python train.py --n_layer=9 --d_model=192 --n_experts=128 --experts_per_token=6 --d_expert=64 --d_shared_expert=0 --activation="swiglu" --moe_layers=[1, 2, 3, 4, 5, 6, 7, 8] --router_score="softmax" --normalize_top_k=false --routed_scale=1.0 --balance_loss=0.000431 --balance_bias=true --init_std_router=0.037 --lr_router=0.00196 --vocab_size=8192 --norm="rmsnorm" --norm_eps=1e-05 --tie_embeddings=false --optimizer="muon_variant" --lr=0.00182 --beta1=0.95 --batch_tokens=32768 --seq_len=512 --train_tokens=305900000 --steps=9336 --dataset="wikipedia_en"
Below are experts of layer 3 (counted from 0) of a mixture-of-experts language model. Rows are named router (the router's row for the expert) and show model dimensions 0-191. Each number is 128 + 24 x the weight over its row's rms, rounded and kept within 0 to 255. Numbers have three digits each.
After each expert's rows: "raises" lists some tokens whose logits its average output raises strongly, later layers aside. This comes from a sample of Wikipedia text that the model never trained on.

# expert 106
router:092124091144154089095131132137102119118124158098146126096152120128146128132106119180105106096126120156140102090100137165109146123150159074140084143136127099115132141167161140116091156147116140117137144136088128161157156114161133155173113101131102148116117144150099148084149138155094128128137164129087118179118090117086101124150163112131119124145110147144128161146090153113155103128152119154119160125127129125138137118097091124120100171142171166110108086118163152149156086160097127153160113122160150136120119170132139097123163121132172113135112057123130141114156109128104108135
raises: " from", " with", ")."

# expert 87
router:087123167138132167098118118127137131159121145143159152127145124140151124122152121112127149150106127165095134155118123090156149142138102093150111123094130125122129103106110117107119138128148136110110182118128159104128118113131084161116131101168121111146113140152143130129128107153128173164136089105173110110125154085106126070129171107122115114161122135144120165159124062088153147117125164144135089092141103137091080124148135175119137108139103186130160127074087127146142140127161168126160170155117165106117149129144138131142093163139103131167111157127151141148134140082173136125
raises: "aro", "arian", "inc"

# expert 85
router:116074126161128108127103118168159146131072149142178109135115107160097142119138064154137149106139093137101091113106138138146122091124121116144120155150152162079140125137089127146165126119128168139103157114127148119116139090114159133144110082148104144147134161123130163146095129111124167140118090134150151081111108116151154116126157087103163181118135142136110101174124120139152120136127134117158172107178160131108087158126144175131123097135101095147129173133159102153134106096110150113160139142121122114134139140145147130126077126105116115157095158148099094147117103099116137121
raises: "/", " |", " /", ";", " population", ".8"

# expert 96
router:078099137112131151157128117147112131085147137162126164102061137108085122141099142117149144121104097148117153087144131145113157156109117121098141106124128166136111142161083074162121117108103138147131127133117124098125109085091170130162087138133121121107114157137115138142115085111149128135104147133140156108159149119127159177132090132116134155072169133071108132134179138126114132169126131138159161148154185134109096112131133160168155136125103105112141153150164108083117147152132169144132132134113116130132091129130130141117126074103100120080113144106122130103112107153118145115
raises: "s", " in", " of", " and", ",", " from"

# expert 6
router:084138103151098094104147136106133142099126167107094118079128100149173123100134156155116135124132137122124123127088154129094089104110162084124129122113150100115092108137156164104130164157138125107131077098164098092129138088133121144123126129116112135164123165144101147099137120112123138101125111141088153147125098144132092111126128148154117119152101128107082165147147149139111113135182151112084141154154119143119166146117172122099094132152140140114116128156142129096122071167089142179121087130175145147123083138106100129091130143125153167132151074109108126127134124105128121097
raises: " L", " D", " R", " E", " B", " "

# expert 50
router:112095103183148156117167117146116087104136117151137142124106161150099123118123099134156141130134079149100101128140094135151129159133065142144117135134154128107136128126076112165116104146117171153098137123120108134107106144107107134125103134106100135139094159082135106133102130145154105104096102101163131113156115145154131119137128178144140087082127104120114156147127091113128165147104115133113142135151173117104101127111160158135155083085140117135160132133091112081145088138151167100114104143145115113141126120138174134101125080164102106135152131174151166155141177167117124141
raises: "on", "ill", "h", "ell", "at", "id"

# expert 54
router:139146125152142151089091138170121091151143127173125145133153134159117096091144121150107122129124139136136121172111140110128113133116158139151113100155125130130095145111085136109112114125119094144128125159129108139124123125129101118126109116113139114131082094058160146126141117136188163167092135121153122123135150115169099108173141170156155132157142120101123126107125127095130159108095125154117130126077110094111119143089157105112162142147120169175145124125118113131071103105151115120129102113132162130117137155100160102168163144170086094139183145147158099085149119106139088087
raises: "\n", "or", "===", "\"", "-", " |"

# expert 95
router:109137098111158145123124183125112126151136112135108126135139126102169136114138142118150104134103092114133114158140106143150134156105089166103157133118133087127110166088098138192098087165092138124128127128101132090116103165111107114112119114134123160148138148133143101102104112163113154123137143117118107117135147108131151144091092133135112126149148081108117119141158145112113158135140158117160088122118108136093163120137170073117133164157137134163156088130143101086124120067110135121091158150133144126166163112167106101133176103155139114160150091167134115149166165164095111126
raises: ".", "am", "ames", "at", "o.", "ats"

# expert 125
router:142140130130154118096142161117132102153124137175137157127125123119161112103127086070131113138134162111147130185133106143159089163109099152121134153128090125096090158091170118141111100151146105161132155150128154102125149174130103106099126108108170164161133127116119161114133123120093125112143145154118146136110149131116126159128117145094123146156161065121122107083095142099150194089091103152095123117130111125111177148145129112112139170130148148151103104113116101113127131089097093095081129104161181139145148114113128120108134118135153104168154127153130151122140122117104136157
raises: "ur", "s", "\".", "I", "ad", "."

# expert 64
router:162143131114163142075127174123108110136107125144112142121161132134167106148141166089135105146150139154109101138141155125151157161144100139111129143138100125163111155103150149142108107132112147110097095121127114132146178140152086117120147099124160095144119104143134101139101142167137075076124153126131136179138170102146112170098112133149143099137177074111124148111132104089115171099109115085145113109131124095095146100160104158137119158128182166155133123095137149126150150091103107115112133136100148114130148127146133130159164135148111126144176114092142113147132189110144142116
raises: "est,", "end", "nam"

# expert 23
router:124133135108117139130107115116123097119099086087120120107143112096132151133140139110079133146136105101138161152155151153153139072123127156109173111135160136144123133137158133116122163152093075108103097122114153143125137092162126134122142093111139128110172078169150101171079153147102124092120121132148104178130137151126115126119115123142150096139100121149101151141143122105141125129172117146135161161141092098095159078143108136111087135133160124158078126154169103097114108146139144125117111128170114184166148155101146105118163163131151106094131114151125118108137191108139131122
raises: "quarter", "ist,", " Virgin"

# expert 38
router:119166130135111115144122126094136164138134166110117094154091127081136112104130138134093108134115139099176158101112090088137112070178141110135100080127126144108175105092088144152190131086131121128142122124143135164112162159101140130166164172123147117140129137140141124100135065112133111127120117174137140148159112113129090133093127131094095133101100154172139114182161119146119108140126139159106120137097125156159139131139095129117085153130147124134098137114101142128152141125148116137174105139122111137088102129117106111093164109141116180111123107096133131119110119121154131175
raises: " a", " the", " ", " f"

# expert 32
router:130126194129149150115145161124132101095157135158130132177117161142156139124156130103120101127147181109136121180100119101120080149124135134115155181144104146127108159132139127114116076122135166129111183143149135108106121147128109087104127118095169150133132101171118124122129142145120112127135125157134151133131147123141154110092147187093135167127145089134164109091129129122156174101106150138117142111134159107116143116112117131171128159156172134132108132099090144104147160067098092111104145139124133086083116091074103144144135138118110139156132141148101151132108094116106143141
raises: " =", "ove", "don", " chronology", "son"

# expert 71
router:091138103098107116129146160138113135168144152158153137134117122083139116135155096095133094148153102130119082148175116106149094174096097138138143149103117137115086150161094131166131098138122136137154137107134125099105122134108089093100107121123130166112129140152143115118118129161143113084101147124131146115108141119158120173130126133146080127118167099093140140137161143122122160106127149078097096113128145104116095147125167115099117125131176119147186179135161135067146112140074152117070109132144151125124173114132131139138146079148122135166143133141095122142134156164126128103
raises: "od", "et", "ot", "ur", "ig", "ar"

# expert 48
router:122130088166137132102109125088158125158081137101138153183106113101136123176117073100119139161125083146094121167135134162105156121170136084118119147148109101112139081110125102170103135141079106149103143126134166103176145132120151098125145113150086150119102163135115140146131173093172181132152122107155151097165110117132157114162120134138125131121117162088152133128125109098124144135139056114131116128167132139149110109144140125089118115096098136116146122121109124147127165090168144093137130136101128145087134139144093159146109149113150135158123131130117102143151119109125113143
raises: "ie", "'s", ".", "iz", "ch"

# expert 72
router:136103111110151114164095164136089109093081112149140151089176120131142168120142107114134091124116138094118105168129118129164117138092149161134151157160155126118093136096176128132138116127133104131154150130099144127138120133137097107136155098106165098134118087166141136117099131146112152120142157135127142140104159154124086150150115114090126111142100102150102105114140080110105179116121098121143145157102110075100168108116150106120119147158183160144129113156151098089113124125086113124105119078156152137172157135089142113129167126120152111125131174155148119095139121125091121162
raises: ":", "):", " over", " =="

# expert 5
router:157151127114074131174138133140145127115130113110130100137121148100149126147147154118127130170156143112131161149132125117105167115125115153110136109134147124135098144161072105144152151117134147149102107137141161098093166112155119167099113128129148158100137138134136096174172135121120182157152139119118144098123156140101142095130121130161091160089145167097124152134103091151107109122109153107157110135099083182147081138143147187154116101128098138115137140128109130146160148134136118127187103161107092111161112116107126132128100106094087112167148138098133095164179138132167134121
raises: " of", " and", "ly", ".", ","

# expert 100
router:138138119112084143133104106149117131179119136148105144136104087121157099123169122087132149154165126117106085138149111114129102131102087140096131146104122182105126072162108110149114128132128160134117178147178130109098156138184109138116160158109110152141165149118134151114119155130159129137105110121140119152117141101141137135155159105121106115100190150159146097112125092105103142116120120089110105131127161138129102166150172110080098131131161136129130101080099118133146149186143134102147111137139140112104128083128120152145121120143098127141108102119136076157178108148153122156
raises: "or", "ator", "ed", "it", "at", "ating"

# expert 9
router:119144112124102135113172094147136105079124137126113138149103151087131126125165151110146123168120103119082183109131136154134131130120078160120144143104100111152083135110129161114131112114129122132106134100163139092152103167136092138132152145130093124114111116130149151136101150167118107116101125120146118135116157139147121133132139135158141095099169152129129196134117105175133144162102080059117117128105137118141108147108133097139143114111123142115147169125097128091118165123138091108185147116084158100148112145136136179182169139155101094140139156134141119141152177162157126137
raises: "ar", "re", "or", "ad", "ult", "et"

# expert 90
router:126145153136127149161198118136117127130127158156157159165109144102167117146130151117145127164126116127107106131114140139111147147162115131136115114160147155150134125148149067164132118111094070107112118104109107109124118157097124096103116119122145083125107124106106106125143126140132092153173167130132171148157138116119153151162127124125128156085158151087135150125122155119075126102155099104096155112139139148156121135141142074107134187071142109124162097133124136093088169104135133146088124118074103156097140132120070143121131121116104116134157140116144136123106094156144162143
raises: "c", "-", "ctor"

# expert 39
router:142145084108132102131143155112127128123142139117127145159140108086115110118164117112136123135126089115107122144144107164135159177127116120120134116127106131129119105131112120157161059144143104126140098125148131136159106149119110100089131085145111100104158112106135130117140121156141134106149164128126113107109165093144174166139108114165094125154172125113158121103159069149097131135135142111074091087132095102153089138120177120098172158101158080176192106144147118103138148116138154113126122147095184112159139139138123161121159159118143138147161146163114110137155119145110150141
raises: "ment", "up", "ud", "op", "ated", "ad"

# expert 53
router:179125107155151115143105166147092105172129067146092109099134138119133108170117127116149125145144129133113149154114126156113165163136058151109155105114133095165111129131142151108096073140098169166095102145145100093117166121151163110129113111110118127116094147107165107138112162153123103132156157135101098143152131129130171147149115133161091098158136113089125171117132121090114149131125158118137114152096115119135118136153164124139133132132136180140125139100124137156146141127151123118119116132112138113100103102157109125158150091171121087143153122102119113158166179135142078100
raises: "or.", "gress", "ors", "ither", "ively", "ion."

# expert 37
router:145137127097156112121153106119178120156091093104104135118155114156127155175155126126155098100149122101162139060146160135145146145149121147116119133095132095154137169129111168154121148097081143099166107129134116169127136158135112141138138145170152116133158085129141086172115130155081122075101120111130132171141142145087098133109094159144163114142102128182104099141137136116097160148153113101167148138167099113096158111107103141140106111164132120104126099168121130142133122123137150165126140099090113143131140128135124107145134159124151150096142134115126119094127140166145091090
raises: " ", ";", ")", " of", " |", " in"

# expert 65
router:191122149159169140113114139147121082156142130159139113175122116104108103128112111082092112139139151159093100182092134155111146153156116137132167134143110106149101178130149110139112069113110118156105145088090110081130170142141134103112132088095168119153128152112119113162172176116133079127140149140114122148163134065134179119157161166126127135169136118132136157129142172095131127100109134131121133100131141103150143121147145105113145151130161130131099140116158123131121130088159100093111138134145133146104138112124153126138107154143146095167110125114131146160099138134116151121
raises: " active:", "ly.", "very", "worth", "urther", "erous"

# expert 25
router:141154145118149124125122096099112105149135103151135139143100143126130130176139128109141156130099156137087132142137128145124180173143078129101147117121101165133102109139125149131098100147087118119119104116118143152149124159134102117089117122129158123118127143103138078154138119126183080130150175118133135125164098091155178133122122122157175140099138135089113171107124138109136114141142082138102085130146112096136105130098146130112134152096157144137172094126092157089113151134130143080132123124171137168145089067132139139190153112141086125172120107108131137146113167156126121113
raises: "b", "ab", ".", " |", "f", "at"

# expert 52
router:153126145117163172088144185139124103122088116194140140141110126122155132102142143103114106141093121124103099169147133153146131176108151139126145146121106116136108149116130154147082084133116141144086142139142111088120136155117109102159114133095165146171124075145146094095117142161108105133139113110144128148124153151118115148136145165115114124170148112139165120107091146129146175114106146088145124119132125135103154130199132122111134124158181150154105115110112116100087085109100105115076153114162129123141139107131112149165174132166163097144135111148150119117108138141132105152
raises: "oto", "ors", "ann", "ier"

# expert 117
router:167122172139095065122116153119159160143079097122142132123152125141113147128124096148119164096116103147097100087102154101126161122091126115144080120115133132120116131125136074154126122129152061120140151146095093146120088113131176077142119108122153101149106131110147129103154108107161158128126132118126177124120136133124165162127149111144141155110117143115103093135117130142108134140140090167135147083128138132097109120125121107160133149147118085111161158174159076153109098120159115107137135112124124104120129118094094132145077142089115169114087142178115116119108109114099136145
raises: "pr", "\n", " in", "lic"

# expert 41
router:172129107095161093095143136118117133146125107131102111117138130163167109140142133144192109107103146136159122104148120090077112130119131095114151128092157089130177085108135148077113161128187138150134087126094093161090101132162151146132122131129150098107149137135090146109116155061142125113146170148109137107148126121095111148108119117122137124144125128139126099153137149161161120087120130145155133118116155129099117142129151160141144085169101110098146163137140148135151147097136131158159133107174141112175146095154161116114101146104147163177138128123159147114109124136119098146
raises: "s,", " b", " under", " U", " and", " m"

# expert 17
router:118160158116158157100123157144105102123107113128099150155144162084166134140138139140108110137115107126146132178142081123150134138145117151120156167123082156106120156089135166136096094158092161149091087116130089125123092155120128155144130130125134166123102102114150095086110108169151112110149131106132141120137143120168102151101120162127129126107174113090094152128112118119110171130124161104135079142110185131112105138156148118117147103157148107152150091106128120085107119085133150124104138144137162128160106115156134114146183112142110115180153110170108155152121118148130089146
raises: "att", "ot", "iv", "um", "an", "ad"

# expert 118
router:129141174170117103180106130128108159114145097162153065077151108115123135152120146154169131117109143128099184120109176095151128121120136092093143110126131120148138112116090150103149155084118112183166129130119125132121100095145097189111137135140151145095161116120087154165100129083094137119152163144130102074135128131124105119101101093143120121102163139114110124112120131143096148143103152139176122108096111144120106099116130148155107138125097153094099166152144137168143120096137103140163124094100116109151143106137140119125110125115178145121106099127127102142127129138148121114
raises: " her", ",", " and", " in"

# expert 46
router:111124119112128114113136102155118156157174127121121151153125142129106131168115086161149160152155104156106134099107168149143151162081094157152142105130164147146135115178114110160122131109101116124108165099158115122104118129139135089179114138108099163139095163104129114144120159109146138135121168121143168146146132109158162157136139161122113101124149149112153117133113141084096143167153121143124118135178172118129123098132142140136123099109109117120152133153110140074126125129147132145157167137098158137140056107154105146102109162125100093146108137157110126156151094205104145116
raises: " in", " of", "==", ":", " on", "."

# expert 109
router:100080083126169133136141089137118151086124090155113127113095156109118159117126161142134136136087125088113116114141105167158155139156090146154168102087071148152082099140127088144131111100105163146134104122135149105138075145117124084113138166109129111151124127138161130099158082146155133132093145130149139102132152117161145118121132134114112161079137124170152097115145110134092150120105141108130109168088128129148114131108157148149139128062125115126148102117114131103152122122158127127164151146113129109130110142150121157149179117162099094121129134149106110145153154114106148183
raises: "en", "a", "ri", "-", "re", "i"

# expert 66
router:099129162163150146089112147106127138126118143136146156118114085127147128124101123116131117162068137111084139170148088106145128143149093140167128139135122125146110144156161104181113100146141118134111149177134134095137142098165117105107121125088063158148100121140116157111103168128108125135174143110123111122134155119134173119158162157102117106143104136122160164144116160096144159112154119094113134126108109121108136118146113146112149144148137124164174139072137141143102168132165084094102128132144171163127165157115131142150087130121143093160073146117139143117113105104159099147
raises: " Synonyms:", "ven", " side", "’s"

# expert 98
router:124099128160133136143115088092146123082124102122107127151148118158115157096158106167089161156107142162108130092132140123138154095138090122116126111109129147135118124144159129148125138109140125119153136135106118154112117137144127135114076145164101119100118080111125164135132081098151115132085128114124128110144143120135180144133135116109154139081150140120130115107170154154140085157102071129150162112156155097098142097140094116176135109117087103071117173176144155153154145108137149135115188085128097098145127094111133141121119113071111144124140122129150171116108098156134110132
raises: "-", " in", ".", " the", " to", " by"

# expert 120
router:127116122158144075140087130125161131142109137164153149141084150152121136146120104107144175113102102102096170147146123164147158139137072148134121149169118161102103117107166089150112123152147103091121086128098117136111145159139140101118121120118135114127099149080115135151140141122151129171137146136133159112132091108137163176105155134124169149094102099109101090090129120136151104155165088147132135158141144119128142133167088158119121138108125116144175122159100124116094154151136165093182106110106139125119127131085103142146115124120116181138106135146083075150109126119113147124
raises: "s", ";", " of", "son", ".", " |"

# expert 13
router:129138143101134167080145153129112143110126113140133149147088145128153121120157137133165117111111135087130146158178081090143096164138135130103174158130101132113138152094092134167110097134117163137111136137142111102112101178104132147153126145119146162145122099139091118064111109163132133126116127116107153140150118151129108154139156138120108144139144155138097118121103122098154176108119150077124092145135136117116112137164152114096135149136159112165149092104125138081131125154130113128080138142162116132149158084140097140159180109145126107171156130177162118160150164162123096169
raises: "ur", "ab", "ond", "ak", "em", "at"

# expert 124
router:174109112138129131109077143128155092136071122127147127113144107170126129142147127097090115099134102169106086161095121156133157177123110169131138139127113134067111096090122124118087094151137094129081142106119129143118110158180158120126148092119146150132088123079156140156086177101159106087125141124119136111122141110128135137139114135165174122162138088109153150115150100088146179109125120107117122166117160105120141135121130114132165140127172108145144090143155120127153122111140164103123112112140161112113104118147150150161160093161101102138143107146144099129150128140142135126
raises: "iding", "ades", "ents"

# expert 31
router:120106082131118130102162132153089150094134145144120153108139094148137117132127145142122149123153111131152116087119108138078127081124148100133085142126128116115106094165161142078164175182141154100118113083111115137170116122117134143117116116123079142131121122129105159092130092118069150077160141175120115112080105136128121127136156130143097090179129145104156121163078121132170093107121091105112151086119152147127140127118140141118097135175150134112155112096133130164145094144122142155113148150154122122111142129130135089120178126096131145145128124162112156102140110116132090144
raises: "\n", " ", " K"

# expert 113
router:109125140112109121170112101114160084117124133119096139149101110136112171088111134103130135135133140105146144121133135163143136133127140134174115134112158140097150173143147135126103150164077103138106123140089132161102145141171135120153156123131150151109174114142157165159097166173112139109120075096137098175117155155150108138118141106119158084130100091165126176095148130111165141140135117111174114114177112111146170126127129143141083139131153086135097105173147145091132120130139144135099108085144113143166150152117109141168142154135142143084129124155151113113081147135150103117
raises: "50", "1.", "9", "7", "6", "9."

# expert 76
router:152150132150113116133136143100127166131158061096172116114118127117106172127142126160186160102089131151176174132141097109155119156101145141097139104141119135123130131135135120104152140119136087150178122141116108152145120119124139122091125139154159095105176109095120120119090117113118128153146122117153138130080108135112102145067101117148130135113099104108078094144133128164101109127150146167138120106139133134156117128154085086118133105085120106100127141148118164140148146153125138148136148120125085114123186092144093118120105151124174165112143146101138140136117119158160061121
raises: " of", "-", " f", " d", " w"

# expert 83
router:129129158115159179106135165143103133112151108152115144118116164111168164134129119103146080126111140098126150175136094120134130171121127157080185123153109123126085181075113146154131076137109133140092160144167129095083128170156097123117127155100160161139129083149106091125090118162111139143128167167102161145150144132133151154125155138100128138124154108114150114125119105113149159103098152082151130136108155120102150116130121096157126146150157144158117138127125138077100146070103113118094120125124142107132099102129120117142160125155125101153150133148120125171147122133131138148
raises: "HL", "ever", "ient", "PI", "atives", "anny"

# expert 0
router:126107128079076114112118161130151091116089126136126134081093120113139103132142176119130130127144137140109139171114126104114163130118100135127083132081102119106129125092061114138122129123147170130109147132162174144102115136103176134108138151153102166146103156113156138134089114139169124151127093104123097126140129167101140111096141136162127099094147123121107122114121088115113196146135146089141108150108135117120117140107167162151134090146117112104150145095116143128138149153147148135160084155149135115159099102113162108163138073152087089123129122137129111152160146173119130131
raises: "al", "all", "e", "a", "ant", "as"

# expert 93
router:098102119154133163123134148155157121123105076117140163119124149153112120104158138102166121164075114150106131147145146137170124129103044171087164167097127160104105134134109079119154104133138143143127144115136139111161093173067087120136129122083110133151104126132160115101117104142112141108116118105170131123159094101150132142127152143129105156094142123130123110135155138099150132115163170075114128123152162134148085151149177128121148125134127157134171141086117145139088097112157124150135155113112101142139116119120142108136167095129115123142108131140148148104139149128159097152
raises: "at", "ash", "ats", " Alban", "ift", "at,"

# expert 55
router:139185104128129145141128144091153161095162134119097048114146090131132081111123134124129141125101147112176129106100097161157101134165141102139138130108111132136116071083150119162172122093147133121108080101124131108177133108112115130109178141144137130144137133136149097081148144151139104122129099161148110110148086121115084112100107102097084158121112119161138135167140160155120080124111150144100127120118110144146168114132125128132119106161130121129097119105141129110170140128143080149143090130137109117086096150115132129094141125153111152109126106129123146169099144103088144107
raises: " the", " his", " a", " other"

# expert 10
router:098101132162142152069080150124109106120151172127138134125117140171117129120120141120138137149151116134115136108111137161143094152121104159109143117090145140100075114161082123124106112081155124133105140121162132119121120075139136133108138123113061139147090127119176157156115120128143138122127132116124115113158134116129168126135147111126165150140116140124139112108151100120099196143129129120123167147157177135106138155145142158123157106106113090154145130129118127099118154118110145120198149140113160117123109087141162170118132088125129095115112156179106145127159148160188166167
raises: ",", " of", " and", "ial", "ious", " in"

# expert 92
router:147112130128122141171118128104174183090133154121106114167150118133132128125130140147111119109114120104182083103166108118156106070172134119149112128111109132093184096084129132168156156096141103129156107105126115184123128159129146121112120164137142150167131108120138108101132081112157138132137119156144136126115092073141099088160148096076102144096130122170167150138147148134169108128118133159118163129124132189156170152104132124125116096095131097121093117130108157148159100113104139135135113125134114119131099135137165124100145083164126132138108105155099136120123142139121133115
raises: " the", " a", " an"

# expert 94
router:109107089119088124172126137126144105126117129072101163155135116153105150093122136109108113136118125127170155141139151162110101138118150131124102140140155132118145176120166136109102172140122102116126110127107150099100117121174137178141140118136162130100192094142136126107159166168128145080132134126133090144120150168172096119120133099133102124131100117159131152128127136109181118144172154123111106152136117112130133153090151140150092114105110118121128095196148130141167103167128164162096093094161105155157134152149132135146114151099145142085128134163150105094099109121141146111
raises: " |", ".", "==", "\n", "/", "s."

# expert 4
router:144109149112136106143118108114153146150082113146127141160137141106159149106100087119143151143175137134120109162124128132150170154162076144128143133157158138152155114141147092142123137156138143132102138163120146117136147148149096078139128083111128124113072147147118111142107133093156123143172165140135153120122141129122114145150105166135160173174084119128126138131134144141062154127109104146086066106119136103127144116142101111098144182118151105165150104117134120154071156157154130124095149180130162164120166109109143166113144124152124121157153152093128109129133157110148147120
raises: " and", "en", "ig", "el"

# expert 102
router:144156130119152130109117166164073117115120109146168152142114088130116158111135140101095102142101118103100136164137116170100120130131144161127151149153129101150144108137154132107133131139133124134098134142136077136127170167122109154161152123123148142111141082160101097097105151122094100111096107147100112156083119110100139139159163135093103128178099104152154152172110142126156127119123127096134155111124134112130156092158111112147143138128182149136087111127147138126120102157078092125118093176178192128090143159138176113163114145125172100147134107135120108106120145125127138134
raises: "claim", "ad", "ordin", "aid", "q", "ord"

# expert 19
router:121070107133152116122125118125125114110100151166170157140147091127121120109122087108126138093121122110126107170125123157161151163146089151148138169102126121099109150127092068159145104156112152148111130111116157108090147164118120082110123107117088091158128130120107151160134130126135153160167149109090128137151099108141165104120170151134165117117101076178145107119107121106148164089105143125105143126098140098121165160138136155128165167137145096154175144126139120112121160098141164093092118138124128128144146143141137146132163124158123150144127165168123152175143130115104166137
raises: "u", "m", "an", "i"

# expert 119
router:146100142169101148112143155122122090163111176140144104141157124153127153128141092146110144121146130169135094097071160117091118142103115133172111165142134110125133087147126106130096118104111158139170145113108165085140136138153154152142157130150126119142124142113114125181132147090131131144168142132144150100124115141093160077144153163117150175119147111125119123162112134139131158101158130134146132108112162135146117124125162155165123084136099162116106132121135117142135144098134159122120149165135106085082085137061120130127091127093097096131077170123163137132115148092151158132
raises: " and", " the", " or", " a"

# expert 44
router:096117105127119182138110102130124139136152103136142143144065149114157099171137155125145132125146078109111149131124107164106128174135079149122159129123095164107147108155113126150098106143111157141127121153185121105108129130150136143139144152121115145126112149097150130134128115157171124109146118144112153121131093151105129138112131145155099095088171127112136150147146106114105148116118141101113115164114121151158105140134163104121144122116156139121120047099105138095164157104136105104122150155093147105115063097151113166141154093158098077101110129143121104128168096164171117133
raises: "ist", "is", "ia", "ent", "od", "u"

# expert 75
router:155115169138148129064111125111159124163107103138096127157121146139135141164136103123108127127127105156110075101116138099182157154118111084125177108140148145113148076157144112161086110142155134117112125101128121144127085165097098101141101103129132114130103143111142093107091103134149128081165126097137137123136101103130105161152111135095152137142130111091140108118166113095149163151151116105135091106126155144113118133138141123103120092132116159106164135129132121167117135128107137157102180132181177133093116131168158152112115137118097097153163158128161183140147126115136123154
raises: "ings", "ational", "ing,", "ings,", "es,", "ing."

# expert 110
router:110078169180148145126111109078159098106119111148119117153083174172113127091163107146128151154096098131131132121102135125105156135121109106098132116132098151093119118120083115116109114151133134111106168157147133157165096117153144106102133115099121099139087166101157126107103101139146114156092141106146101093163121097151138169151151112162137115136138118104140140115145050118126133137115111134125131159158110130107104167109145149125130126126144117128163150119081110136150141144167165110139094127114150144081147117098094142155170115161093113110157166121104139152147148129158128153
raises: ",", "s", ".", " of", "ist", " in"

# expert 57
router:120115119117132152166107116153115130142158098104164104103160123144098131136109127174103106139109116131073105097126102088102107109105143097132150132133121110122115125160111135141150133113131158134146124172117163149106117091139134177159080070137104155130159152152143112099157109129133175162148166120127092118095163092115163107137122125127145157147116122116108135158139151151146142149127151173180168084084090138104123159118152140151144097166103133094110152128185129145132142146113123134151176132155088123151128134160149095147093149089142143125081129129130130128114120109104128093
raises: "us", "g", "gen", "ged", "us."

# expert 35
router:120120148091116098112121125101158128151109142144172158150083130115159153147161151101110167130155121168071083096128106148144134142156099145106117141143152131158097124139131118134152130137156096142121138175112134125120137148107138094098166134131105176118098174110176111095120095168139119158127104128154145098146101166145159150113111111186123115103138108108157130121146105124102146109110129139088095158115152110143137159143143180128146142114143128130164117117098156129097159138118182113164106111166149131098138116100120156110124130140094108140114134091105104173094111158125117175
raises: "et", "et,", "or", "ette", "ell", " with"

# expert 78
router:188124146129124091144149095141164153109134114150128115151113141134107099127107161170136122113131121142181110082168133127120081059113124088103123168158107126118176140091136103158146163094144127138140086132110092198155122130123100090113105160130143106129135123139133116079143098135137124089127136122158139131115124116121103158135118093083118145096156141136122102089111107126141114150118132163126178158148150165125132160116101099091133134120120099090091125136135153121144130112110086143110150115111110134118140136146152150073120173120115153113129094115093151118134145147111091113
raises: "s", " the", " her", " in", "-", " a"

# expert 58
router:146114091141124122143119105155144139164102154119150156131129128139144103176106119141128142119170117130095087141127174108089183175131085165130109148149159144113116108128110101159101118135095102090123128091127131116093168152123133116127139116105131083120086150091137124134148166098131137144142160109129148114135129138130165151165159166142116127079158140128093156128129109131104156134100099128083099103146163089141099112174132087122151116101117120119185124129124146103110112105173139114111128127095149163120148130120186118105134118149129146166168137167138131151105123143108185110
raises: "ic", "en", "es", "iber", "igen", "ib"